Weights of a small mixture-of-experts language model, trained from scratch on English Wikipedia.
Experts: 96 experts in each of 14 layers, 48 cubed ReLU neurons an expert, 8 picks a token, a softmax router, a shared expert of 128 neurons.
Below are experts of layer 4 (counted from 0) of a mixture-of-experts language model. Rows are named router (the router's row for the expert), up (a neuron's input weights, with its number) and show model dimensions 128-159. Each number is 128 + 32 x the weight over its row's rms, rounded and kept within 0 to 255. Numbers have three digits each.
Before each expert's rows: "comes after" lists some tokens at least twice as common just before its tokens as in all text; "gets" lists some tokens that make up at least twice as much of what it gets as of all text. This comes from a sample of Wikipedia text that the model never trained on. Tokens count by the router's weight.

# expert 53
comes after: "'", "| ", "of ", "s ", ": ", ","
gets: "s ", "his ", "$", "their ", "her ", "its "
router:140171136099096131152134124103142114124126109096147039118141166119131165174102132106166153179091
up0:148172134088130089177101164120141147136133131146139135145060148121077107152082112148134110149122
up1:105101110125105118154201111136098132174115145174154151154132138145157125097128157061138128126082
up2:152161142129138186079103142056146197099083101135142154144154151120118140146131083165099131130144
up3:161161171144097133126140093131163175115138083076165112162131175130055186130180160101097109180090
up4:108155112122158123157081132141149090112087085147149083144146084175108140094142100193136091121129
up5:179204144056142116174182101111099099167164090097116120130114152132174138175091139062146116148145
up6:095137126150069081118170132095146096113136112190166092136093116121119179120156162137139148177128
up7:077146154074071121120073110119114102147104111165107104140137099116115147101102092113166101081100
up8:086128110088134117171151148079154082118089174158128110109152166141161051150138106159135138095079
up9:166129071137074138150125131105072145111136166154116093133178118125181171116129155148199136147097
up10:108166114106114146122123113139170128116122114151121070094051105178112067106079110099057162138174
up11:097073094143102108136183155163108215080148086167131107128124155087119163164075129083155137182069
up12:108135122172133141144175155162138086100185127183128099135120114112142126110136110099127118130093
up13:117156181124102140106095130122179122173094136144091148086158122192111131152077140104119088091084
up14:155134120115134108149123094159148123117112168127148127207187064066100142089195108086132110187050
up15:137148168140121115192126104109149111059141096166152144131160206087127149049118159141096113160105
up16:126133127097123122180029132115048122125129124164078148174087095084161097131114144130145095095115
up17:129177165125100096081119150073081130123138116054118148106141160101126128131172163110071102155144
up18:122100118166113175116121154149067159080072143121104087129150114088140190134099124155109146152161
up19:146096154118171177137088142156151169172139119203106109110116080153142088112123098107191075175124
up20:102184169121072144176115115085104184108092096130094100117168099127198157136082141127174161083168
up21:114145111101083081171074167093146116135072170128120178116155157135149134211100125196151105090118
up22:149135098079214131091139136171108156126169146145057123105138098095090130134144147175145199176089
up23:180119126099147095191150102173159185089133077134155096133083117144150124171108160064168167146131
up24:189156124130134123184138136110112110171119101172143136132076172145136140103089156109137117113094
up25:156166136154172118150146122119144137202155092117093183116110118155150106133128114142086163118092
up26:119149110181109106140135171114117105141114169086151095069090152168099135211083142118116114157131
up27:216082067148024120153189089173148137148149136143176094113120157128105170131098127146132172102158
up28:143111096121092104080120149187116129176102151097111112115116166105152112142054125061105137096088
up29:188123168112215094168196131133150143204105141070065076133092113106140181129112111103113164146124
up30:145060168159110142137149204081142162118078128214152099085099118077153091120111099078128142153156
up31:219142075124107108131097076099082117101097099139135120113180145090112188094063106188151151134150
up32:113141194113148177218126169151112108132165102157127116198110095120119148133067164119121140185105
up33:114127142126122157109116090161118119117130112039096122162112097103178098164133089120065176140141
up34:137148131120105136168122079130135134111185140126139133114144188079118084138133138133096128112126
up35:158157059114123127127135109118110161159108179127137140106123102185083123147156083141140067151142
up36:113168083107090086139124113081134251094095173103118094148168150054138092137138166142172138167182
up37:140153189115156149144184092093166107131155122102119098097035072118126170044069077116112126125113
up38:087070124170137070132146211098138100180196141126133156208071127129127080091116156113127179136071
up39:184168149127106107106152112139107109206154113115110152160168146142137159138033112136151096128175
up40:123113060073114085169122110120143189089101121109153131101109122146142150177137172179116097146194
up41:164090182110087161127109166072092126117130160078140065084213117176106145092098066112100138077145
up42:206129122138072119142136102105100134137170084132132109189100167128177099115094149131143058116147
up43:120173209130092067121096161126120164084146127095114108140139159091120110136140162124090137135108
up44:161112144095147106149180110183105156139190104115107109146089122138101123178109142133084137184100
up45:121111135123129123151115188116129080082156139094120115157112046078152181090145158179100158151126
up46:137094119105164183146139107218124097132134123114170134129113142119107127141082157170159106094171
up47:118172123159194158192171148111114125129132145161142093131120121135119137059090136134102183140100

# expert 9
comes after: "|", ".", ")", ". ", "was ", "is "
gets: "\n", "\n\n", ". ", "and ", "|", "; "
router:149149164179167171131130141127118154126120135135162082141129157129155170116088108164098106147180
up0:117187104175126140171121141064110070143149101151096105117063079129144138085093111157196147129139
up1:134120195127105073160141118146132157090110190144115146115139129126165203155136195119096141185138
up2:154136149150140135139167112128060123146154108202058108110092099142155149095092181161183134084161
up3:114129104129132114141177117133087086154134092142116096150057105084135098164102142115139135152132
up4:090131192116102083138108155105173110127095145165153107102149118154167156140116163182190103131105
up5:109182081110120085178099167089127135119122138122097149091080109124158086149092143171151159130126
up6:151156138177184175070133183152094147120154122146117171110113130176149089079097112115187090176218
up7:143065155188119157124183142140086199162153113125132063159091066111142126103133109143093138120062
up8:134111064167212108094089113134182143163184154190157134132174165147146160150059154132144094072120
up9:123120150142134137145097082166177150133147138142163103148108118123162168155142079088140124175089
up10:113177139154217171114165081147021163079161148150119132160072156114168192132115141140132121144173
up11:108149080188159140091130177108104132141140168117129166105174162153155121137125088166153057202139
up12:083120101144119091095118141065111128089088185096069134091118111123144153107165093143123061155154
up13:141127128109137123087170099158194122077119135103130085146083158155107060191104106110090177138117
up14:160134117079117160125132167122113102154061184184086133076103173127183081140124125168118153120091
up15:170108157117229123079159173157107113126122095073111148142140172155155172127114051128106131152155
up16:151107161103099059137175100155126155081070110096177133105129197090110097112141156128093147144182
up17:109123176139168136203110121165152136090114126131184050102095106067116172116166094149093161133174
up18:144142147101150137125153087122108149151134103104157147168094127087067118112151180138171116105210
up19:119124113158148091168125100135146160156168150214163133080075155124167144134109105107125127155093
up20:127062104126236139058154189173144148184110118166137148133174154190137199114067148127157088153141
up21:156160121170094141140120143106149126144170080173142083149141141176133163133111084150110130180153
up22:109189085131104134132126116143126100110090162115100127122105133132138081188166118092142135174140
up23:123106032114129073132102086114107117122133076071101093148157152106126121154123141150154149031147
up24:157138157176131125162136180129142134189126074193054077157145160191121085168090144099175170132170
up25:125129162100121108121124128121080163089155100129098143128117096193122103185138118117136077151114
up26:102170105148096107155167140103168058089132164133095131068091101084165136093175090116132089146153
up27:122147134154131141146147077184096148107168121174077074129132103103187121085102153173116188128113
up28:160137108100097160117130154202142173070120139198170118157103107098135131142103104128108157134154
up29:151108206182083185129122079154179097147085114100149107153091086087157140095113107154115143074074
up30:155107131132121072149098133123101162113156083088117110146125147151143065159103130096093093077099
up31:141083182094108161124182132158125181060087140125176121132107164062134115135070109105095156105078
up32:118124031131105140140133092061214167153082132158165106095120142121168174165115153200128152190117
up33:163151115175176090144155137125118162126079138163083188082103114085166176126132149136083074148090
up34:159113139078121103132122109110080158080119100116062078139130116167113048173118149106149127090146
up35:169168098127100129136138124126144117134148115135133090085116190186136085115058160129102200075162
up36:097060183099129158093085202157151033141126152103098115123078159176133126189180159137140129119153
up37:067164175124125142085093158140086066138119105125141143160148135123125142164147153121133095172110
up38:090166142128142176084166096081129162155133097140135093108085106118132134142177101103163149154145
up39:090086164130099127102117119146103102174104128111152160166142190093149102115105090130173084096149
up40:191188131132109160178109181119113134132081057116133146167132139105149113119131123100099141157142
up41:105162134124191166124135087139124131100162136169096153113139076189103070158074143106088161155138
up42:088128148168092175140080169074112162139168124152156067151132100165098160070112171062081134119117
up43:108089148129173146172157152173147197081089125137181108083075111111127200082131037173095186173154
up44:078199112139089153080138097136135175167088152152189109121153085124144124158115056096110144150092
up45:141066170111126147141121126175098132155149184096122096173111105139152195091172131077135107148137
up46:135136134099113130123128106068106126179110179153153150159169146168170121134131090148131081085105
up47:129160063162114148115163077165123119143161113136194089177104108136109149170093084110099135209117

# expert 30
comes after: "|", ".", ")", "=", "==", "==="
gets: "\n", "\n\n", ". ", ": ", "was ", "=="
router:143128119215152115120178123176187109078166144115137150123131128101119184127107106143165120148138
up0:149155052124190116078194118144157126061130154116091117141137124094100137135151118179109143157102
up1:168121172167123050111132120142168197070087079141121095180136115144130125132189164176099150169155
up2:076112116156110100126147117082158053113121113115094174128115151120151171101148131150118124114106
up3:174096107094118157153164109125155108126144157122098126181150101125103169154157121106093108127141
up4:116096107138134134142069083098121176097137164114138132153067111134151098116147123088104136112159
up5:167169144085123109160169057111145113108082094122143090192167125119026161103100134126122131147063
up6:168094111127124118122151139176121107099102127106067131100149121109155095089099110130114151143151
up7:067210140099116108118129157138139130134115153064132158181127155110149119090145146099113128158097
up8:115112114114103137156142153185120165093153095112132127165199140131208127158096127133189051082139
up9:143138131056154145141116110119136129160077052138120111118118142177082216128080179137105173117089
up10:137130131175087077135123122141154181139074081165145098144161168111077126140106163095129109096162
up11:190102108147130077101171139098109141153109122129129123117147136099147173149103131075154059123123
up12:182156128155134139154164149165121048109083109149173099143145083144093180094065162188151168127066
up13:103144127120171145097075094088143123122121104079099130072095189126104146166151130125127127097103
up14:201159127146099137066141118145132110141119071171130086119132150174120158061104151124140105159143
up15:104141126116109101136054130086095180161148171083158176099127113133093049169163140116137110145160
up16:123163115143134062113168109128120144128105129118131125198075142084175130170126096117106102074136
up17:148219159170174129106148148094198101139164132115112110105090136069121083059107121159086147137153
up18:133130170125114113177133048119148121195199130170089107143108073131161085063114163098167130104130
up19:147143113148148150168162165161109096086161133132167140092194119085159085126072126105086085108123
up20:153124143143154195141169094157098115186186090127114160135165106138163146131136128113152160121141
up21:125071088122161123112145086175136082159119117126109137115107156165105163142135148163124149133137
up22:111117143125090130080142147226103186085108125129112154136154146114121127100155126184115125144162
up23:193173127126121133165178106122103143117157158125127178125152104137072086121126172132142104108122
up24:145069179134156059163138175150167079133151141092144076093133141063146122134129155142126137117103
up25:117143095101112086081055124135146111090093095098101124104136146102124090086123072102111121116143
up26:126101198133129116146134186118116151107156174125088154105142115094051112067138150135091139158143
up27:083083122143101201197094149109115129172097136130147168161162147111149124136156199099127128098091
up28:175106162161116104108146062096163088104160131138149117148105129094067168162145153132150115095151
up29:146203160111157159158116144105112156136176152079104203098152139110117153127104127081152112069057
up30:040141123154156102143164093142116073088136157137104153164116116140085156111165109130130140118126
up31:108173157135170085150129098119161055144090127141100067110137105103086197163141233175065114188091
up32:126070127148111130114147167120127073130186122133117154144152125126108090116075080094116182173096
up33:157153117133148117140129142164147186133138116136128110090126123094106160082083096109100141189129
up34:096109136087172163122130102147182119126126166128137121091124146148111163140151113139123098129096
up35:113094137106132081196146175090184097125116163082165166155092140132083109176120173160122082125157
up36:111098101120148115122165173132153048093146126085134107108170098150106102133068194159150169140141
up37:144129186147186149168121026132143166155113161188117127092137046132118164157160107114112107120081
up38:095150178151130186124159109141157106082106125125078106073092154148131076094136153178135132109161
up39:142103139181110142168098130118084103148176172095192159185122129103121163121087141108074140108140
up40:153144118108142119160177106113145105124141131084170095170187163108086153136168145194139172111174
up41:129090121113092130131152162120132094141117124177205083135176135111098070098114116136129091118150
up42:145143123151127062132168187131152138102163125082129156107153138090174126134127147177127154173117
up43:149155179204132140149129158144112217141179173134116198103124107070141146104100141044137086055088
up44:110132161147167086172147122169128124155160107102118127135141173123146146108120092147120093097125
up45:104066148157099129106132164169125181159121138162120133142113134099134174146119079150194066092134
up46:170111101137140146090109103184122075154080084111129095119176103200113157062121128106118125160060
up47:147134105220188120112165126115160132101132105151127143098150125084142180120115077152138172173155

# expert 6
comes after: "–", "201", "202", "200", "-", "in "
gets: "201", "202", "200", "199", "198", "197"
router:162145092157124162167139082189139102126119096134099096143165112180125140074135108121113116115183
up0:125082091175075192151124121150063126136163156109085131082109093124110108158123147160118059124140
up1:138146100123173134159124118181143123104142121168109162107158095109124112082089124146137092177140
up2:147101080137095110173140135138197074201127094095132125207144118073149108054127164174121139136120
up3:134193155156086116078157107150051140092103155142105161059089125091131175102190096131090122138149
up4:181133203090140096169155119090166207185100148083086156104120153128158127208056187152117138125096
up5:114133106105062112141163144143125145096122166165185120148116136095151066114066080170076178179188
up6:138212141130134166127125178081095101112108143137111115103085129130159078111137131168177117164147
up7:127180065235116157155075074140104086145067143145128126095161121143148152172121087186108110125078
up8:133132092097134081186071118116108144079136142195182155147126170118194105146064133142106146098151
up9:101178128088117073148104165072142146094146155123154186101121098120122028110166214125198170145155
up10:143098117101185138158103136131084137162117096107092142134108088171096139088168112155140149164120
up11:128120093162085104145118075113120148107110129154150121115192090113167131112119084111127071091089
up12:189129104138126156150126122141137109121130143066121132079145078086132191076248125160132125124151
up13:131125155160089039070069160092110135094175154196103127109088145111146112074137145136139131084147
up14:110090155093126157118185129107123130039183057170113101115173128152137107151107167091096100136141
up15:088156080118136124069114133160116134135186164099040122114093081081091092149105169151108210117132
up16:191163109187129169149167202084073064160090162146129151086112135074136082075053133165143090185122
up17:163128170147129145119141070154146071104087098135165138126095144160135119123102069109076081142105
up18:073116123122072075177161158163132132137100120119116057137149082087135148139078164130142065182102
up19:114171099171106065158134123129108121119075114071152150132150075073157121139160163214119116147128
up20:129082165122173142074107133182154102121118121155097158113061069155153113110128081100111152103140
up21:098134135164099214103120124150146054152147128114148113124127094093127089123137126132137101062145
up22:124067152120085075152142171146144115123203140122141146149189089154135095104086180160103124147133
up23:115158206069115168142098104100116144042120109122098108134124155128137090114072168077065123124197
up24:141129154099134152151110184147127110087153108123146125111152127152155162166104068138155096150093
up25:140087071170138151122151149141052154177125089148099159116108123114140081139092229086182188124164
up26:117148069086153128132114133136141111129102107111123187119147079101065140126144117114124114127066
up27:168099148057114060210124111109157233111103120136142072135127129151116165175104139132115085092119
up28:200193137102130164089211204111052154189111153091132145129147096097154034168093154094108083147067
up29:075125182198105140084141142107124139141144161169163144157146129196090155079084143095189090095162
up30:212079076149145202110080155070160111198081083107100127069115109139106114141137175144136134118091
up31:119164119137178148227107123170068164158085079129153128080133072120150186194084034148076126165125
up32:118055117008168101099159189135210109132110098137135091175113158184115112123127139131093174155125
up33:072123108147138144159153155162130103082112185144117118132161092123135067133095117085087171116117
up34:103148113131147148155085073157096077117146082195144090145153053167098108066138101097135107065064
up35:193091138125100117146053110110167063114183104165122085077149097102135118146229114169092078121131
up36:083109127121115105129151120178190110102057125187187088158065118129108102147128131110133122141109
up37:066061106112100168148141251142077127063144142156174068131163115171113127153110145095121122148147
up38:113144140144173051103081102114073114130130134135107184107098114090121151145201168186116093136125
up39:144128083203075158104127100089116130151188158081166139136175139132115128094119116099136135109127
up40:206159150141104123143133103146141055119093104113142205102119163104158137115134132152137119120153
up41:146107104095148118151117110085151145115139113096124081125123121113104111144083116172102134162114
up42:173113175141121072183110126095131131123128101108148145148158123116157144074109126146095122085167
up43:103100079120094139129034123132162124192124112130164093163175116071115140106112090183124186131173
up44:075136093110152123109094155188109169126157138152131126140099128133109126094133133148187127176145
up45:097146167171149183178117091156192198152114127155168051153077131182106142128150110140124162144114
up46:091149132132109108131087146178089071161114099178129144177187135099118169138115212136122152119151
up47:136068157173161114169138061191204245144130097137115116169136189158141153113088130088131141127121

# expert 91
comes after: ", ", ". ", "with ", "and ", "(", "0"
gets: "and ", "(", "the ", ".", "The ", "with "
router:148128104094111118113144093110134111092160125156152171131106114156151135132175147141107135146169
up0:117181145140110081117099155184147116096132140143150135211109059138143139126080138157121120124131
up1:122137166154168196136191121103147132124120166216139102052123144167149148097069063141144169197070
up2:145142079126124105153116127094103078143098133161129151143138087124096128164118123171150137106110
up3:103172077118065124137134147124116109088160099155158115152124131129085175065145080131098143199157
up4:079203164114130122107113093049134126182143134168138140104122104092195127131198120147101061140145
up5:161131106158094099098104106109089135155081108104121207105150118115155085103099069138116160138129
up6:128092181156121146127103141107146075129148181153150078181135088141128161094104161135164161080145
up7:196144092193108107103184122139149074106146117149146161079109130057069159072206098136107147148082
up8:053129107121141119107075209099097162090151115105100120143151129136086141100106193136134124107175
up9:162120127086114112206148158147157140096138107125114163081143154164121107139148183092104144083123
up10:125194148100127127117172108096132092093157116190172118097077129107150106141118139100209164149128
up11:153166123135079161195119119095114193116136174122152205133161153096130113092152135126134078149094
up12:068115131083173145164100125167133147135157161095093189048094193101136071137126049084091123136115
up13:138145105123091143195186136108043097109055085112106110158105107161153169160109103137158129148138
up14:126070109172084226124154158125082114064146128135072124132134115083106158114128156111099140136138
up15:178133146188168150081196086144137113126111093158195129159181166128144146129135118131113128138152
up16:106168093084167127146083131121113172121119164072103172165137131121128054131153097181119150112064
up17:152120102076153143157154126141092124088127100145065145126091141135132131104153143152181183142152
up18:149162125122153128160138173140087152119127119087139153106135112120156101181133077119098100162118
up19:234170150133123116158166124109129117123128125175197104186144039156120187104096136171072157162158
up20:145121094114073189194133136135150120083186124098177107125116141136092128117150076100099149119115
up21:094143206078125110164137106096079148090153140114110172089096157109141105120104104139100137109136
up22:091107082118096109086152140123144131128128139083141134099126105163124169159151136104149132164122
up23:109075179110134145113127205136107122123152164142091124174164130120166092086126105082089128133048
up24:151115172166142110131124130119135171122146149167099141115159067095159105088068095115130076115146
up25:100080127109131159120172140097124134108183174174158124140145101112084117129142088161086119192150
up26:181145119109085116125163089106148197127129155099119147092082203107171099117104160122148095125208
up27:174114083095117157134161206135154099071172104115071134127142129131090124084093085111203137174132
up28:092105091102096170151141175107079095135106129117113133151120104072136101191154136171167118127090
up29:171109125161156146171143172138117182163118146135095180088123150122128082167104150137126151087164
up30:111135167112111173108170091092156177130035130125155194140147167074185125161164109113137142140104
up31:059122114205043133070131168139135086144110145127150086227123150180047171138088199133151132100169
up32:145117223104211096177152131157092114085163159168172145099096112107207106100137135070112063118055
up33:166076131124107126123160135163162093129150099170183100132145144179071171090127200163129137128163
up34:104124120181112120106128077105123115189071074161175131150174140123096117108117138132080143091153
up35:132077136148131179150083135186172132137087084148137103178136091070109150068104098180128122076128
up36:075088122098098125053154130089076131205108082098132118115159113140120150144142148109092179112124
up37:074191165162089111110148120149094118107127114100106131191150193115194179070153106109130108146169
up38:074139148089113133178110168113169140096135164092135080121152129080138107129141082143096109121071
up39:139077123167091098166091140149159116138079076155165111141138115110180119179145169124124140100088
up40:157157052134096141119156125129112092083162146193177085173095173136066138091151133195226142148159
up41:186193102101139123144120147135163106119151161120097128094159112098161113171072166152132137049119
up42:098119124149132079160063132167129165126069093143052061117184082151137103162152056105129107138099
up43:138184096127107117106097094150155129130111100154136108168160114091136106206144188158162139129115
up44:150116108089137089111155113028159159144157111158182116055101160120102138156173108133146157128131
up45:120159094096139102135095091172116127110075162123146120129113183139113124119173103133134063127093
up46:220126103100075111160165157071181133133146121168127117121132174172081147082144167071125161197154
up47:115101125136130168134141147144139143136108128113104116158129117086145140153172113203161088114117

# expert 66
comes after: ", ", "(", "| ", ": ", "1", "at "
gets: "(", "a ", "in ", "1", "first ", ","
router:083126088072146090093126126158162159148107142115155200168162168191085133146198124108198134123130
up0:136122133118150146146108162131144163173142144142111114113144072123090168189148154149153128160113
up1:089098176134077089127167120135143131129133120176143142102167078149133127136144145142106159126121
up2:169154115097208108143162093155188126075139170123168094138120223187114163129100191040116143075140
up3:173094143159130129177126123163150111085175085121095074194123101112229154128145114136072106099136
up4:111185138144196184220179203152141146136115161142161156107176168162132076090112172158099107132127
up5:109134140097115129094074148088030109121091100128127202122091090142161096112142145151189091115103
up6:108115123127151132086133108115167199109158152094224126091092172113155080138171169103138190126091
up7:114129107154169106094116115110174158161083113135139208142105196076147115118079110104125085129158
up8:134114115141069062076128101148160115101114100155143122109125197140104076112144098130131148103115
up9:136069112114099109106114127096159108164086127119190110162204138082123075166094095132134174123146
up10:138098110149128136140099152177160142122190140134081122146167084112148092186108132139119139153174
up11:155151097105155095114122118138080105171113120225101186154107159138115165112171146145171109171107
up12:151075178133155116071084157118081146119123051055077166173154130135209113061200158085076144086112
up13:092133109136126125153103246164122117139122151154120143184139090100107151121136089152151130145121
up14:090130102178143137123085152205093076108165156112074028135099117150128132126133050091128101141147
up15:120096145118119135133135143127135165092159135150158196097104158154172124105124113123160099102148
up16:147119146198105103159058168147098116079161130153087142087075095076211125145109096052153151120101
up17:072173070103085101096136127167132076062086138124130122141165136152123076153125113177186077106140
up18:179115113195146128152162128174119114167171153139133213107100147111098136116174112176045165121146
up19:207096155119174108122126154145135127157204130093072164124119104153140075118158071112138167079178
up20:123121140130121146194137076134174197208057114190210116076115136177052192123094140187148073145073
up21:159103120107175088081101091169108120095152083130124161105136181154150120082155145132183091165138
up22:061166116121107144126149176133132104166114129165142127125214086055100156093153120132146114160133
up23:088209098129132141105125107169077156127127064118129069170101114163103116123139157137129118132179
up24:129164079143182131113101151091092107135177131142171125142152093137109083207158086123175095187172
up25:122160086144128096099086142059099066151109058140160130110167102168122101157191150144157132162130
up26:084107107115125104182151132119172086126081156078146103112158104108119144115124111115097170143123
up27:119074125112144099153152117120105166117096154170104098161134124135166109125128123180131144109107
up28:066142072149098136121137110040146137179132120178184144088097105119149163115095099131154105176147
up29:136077169136152123096104159087121136123119107100110121139141108088142120102142138141116150135113
up30:059135141095131128078133121112097096092124114056072152166104125165132114108134182155129155083093
up31:076144108101117142143140117057134130113114161085151117181146129145159138128155160147127156104148
up32:124124088087104180102165094146092135156175093098106150134155128170087132098125125079093132152157
up33:076146139195210133158111097102147140161136120141108130074129093128125138089191142114077108133083
up34:088075115101103089051134120100055178135135125094135159099059185061164160180151113159134105179136
up35:171097169151114145129151120119091120209144176162083145158145115147067132118080096151143094135105
up36:122139128122090103110126179137191101170129138178092105106166112142087118100125087127164087127089
up37:078114165114119112153067149087153087152055070160162152174093123114162085135063145103131151101150
up38:134109114104140141135080145147166241108138131183127139140180105099125147114088042043160097126073
up39:107134120158108119094126116078118118146170137228164103095112150127117096079147146169103129123128
up40:087174095163142183177129196155154095134110174153153121122167065138088101132125094149148105150116
up41:107118060116171156102148139150112176056042161104112133146137173170109137181200091146118126134102
up42:147121098138063129105144121099132103165170109098118131133109122129088130134133129123153152138142
up43:064175150129086090100121127163135098123150108172083115130130116177135085102152116110196142181120
up44:081131107136139147131132192122116078193126141162119051147112099141090133136151112080204114135073
up45:078165101116093112078146167087093095120112181155104113173195123119121165105169122145147135116143
up46:146085221119187136109118144153139110151168155085136185102050180161131113164149155132112059084167
up47:081044106187152151102078154109064167127086102171100132153133093075114132140122090153152094148127

# expert 49
comes after: ", ", "\n", ".", ") ", "==", "\n  "
gets: ". ", ": ", ", ", "- ", ".", "| "
router:151093117210154147105182161144140174142119176112138149068138153067120135109182122152118075149119
up0:171140157213072100137123175058082110110138104125129150140166142141122156102158137119190190141114
up1:194078103139145142164062165092085160143167129099149170149054074110119134177178186075081183108177
up2:085105102158122120073129126099124124148049181074084118086161123156128173097119134100103115107127
up3:157165161113099138104141108150181094124138175116109110128128134158087082149072093135093123141153
up4:083121067148098133090153164099173173134160112166114153111111190161071169160147150104171077165091
up5:128054204083177107100122117055066063080140131176141131104095066139137187101152127121100104197076
up6:101131126108067132129163156165125118119151145161116069118128131131111136074059075087136132182098
up7:125168122141130190135145147156119129112140137136141142174176120126124083129160143116168170108193
up8:111080108109141117145136134151117172107161109066150158116078147127128103187144089093013103097103
up9:189133135166147113078129187085067096099138123131091112152122095146137148126161157089148088143059
up10:097134159158052073072117134188129153144105087063131151170165158121152183090130122072135128157096
up11:100138135115047119158138076066103133091082158132126130156139057111136125148104096147102132158070
up12:116116109130080161167104121129160162129124111158120116091111129146102164102090143119131087155089
up13:144072115154135217097113066128149151163089142171112179095111099067159167126164139141084161151068
up14:146076158096163119087117133113166109130137124159204168152135109094127168208167116132143098131076
up15:186067171180107148104150131173149087160103109147132084148178102124092011118113129166174120114108
up16:145121101095139172082160154119148093147126186137099135128137124185130076102133153125113133114103
up17:132118099169140130135125122160100063106163112112075157065107103091088053130156125154136075113198
up18:132096132152105113124158127160169115098137144146126121129117159118113151068171141180075075200106
up19:074129133124189150151177148151132053127092149111178154094166097097118075122158117158128095094145
up20:155099100123125142129147110152146162179168140114109070145162135062144091156110145168110180158087
up21:083135164111111075203167108149165164082144160114156100131046177126161153152133178152117157141159
up22:082116170140134141149110152189150154150116110197074109153115074074111137146082146102093104138079
up23:177126196167109063171138152042143118082144097118184167200143100111158141178102126099092128160153
up24:090079060116132137129153114112122147103107167135150167099134131145120191157096170156148108207170
up25:108075156145131147115076133130147184153083140210175128151093101144113118108116086159132191139083
up26:135103103139166122185126121148133168151120101130137109138103096129204101102130106091064135099105
up27:073118130114194144153111060138032046099128141139193148121135061132078122139175088115122142106125
up28:103126120165106208120115138129113156151131122132110197122100105124134165109164110107130070107086
up29:149176120131125120127126120119062028147133116122151115100168101115069122124090137155126132111179
up30:118191155153200129145102122153118201180117082175120103132137165143126190089048128155112134165098
up31:129181109164122134122182099075158087153132114155152172130157113166058106105127125173114141098121
up32:150114082095151179122119126133088119100061156125132142129159110117156185173144062169188098107147
up33:181134139099168139199113191102113172097148090137156136075120120150119171181092102153197095089117
up34:154158084159108130121121114183106124094150122144143137150111189102187172045143123146083124154116
up35:189082110136125111178154082125162117142136085137158105169119139127145136161133126119149109108169
up36:164118150075158166182159184124088130083147049123161130132180158132154125181144174104162141183177
up37:114129152148081124109136128114138104099112153123124173102130110164104106116139173152207137108181
up38:144132087151144095104147101142142117167145144159167142089133145106094108073157107131082135153087
up39:135169126142107154138136182130143099095155149139135061140164065121071129128098126131124097197110
up40:163141100160134117138096039130141110140105132147076191114143090075123095165145118183110131133082
up41:159132130182163165149106081137088141130152139132117149128112121121096139091148127192105097089057
up42:101099106133183170183142093098128142144080153150141171064134093074131130128143113141160079142090
up43:115148132096137097184056129123153160141162092127141135167113133086133140156104125114126159120096
up44:087138114171094161099140168117127082147167148086093124086158114143111105089172056159123103176136
up45:101124154159233112131179161138086103143132129184123110076137126155115114115079152180130170118173
up46:137192182105133134125206121151143123109151123111134114131112135093126126168155079119123159141138
up47:135091170111158159147171152154146149146159137175104112098164139155119155172104195126084133153172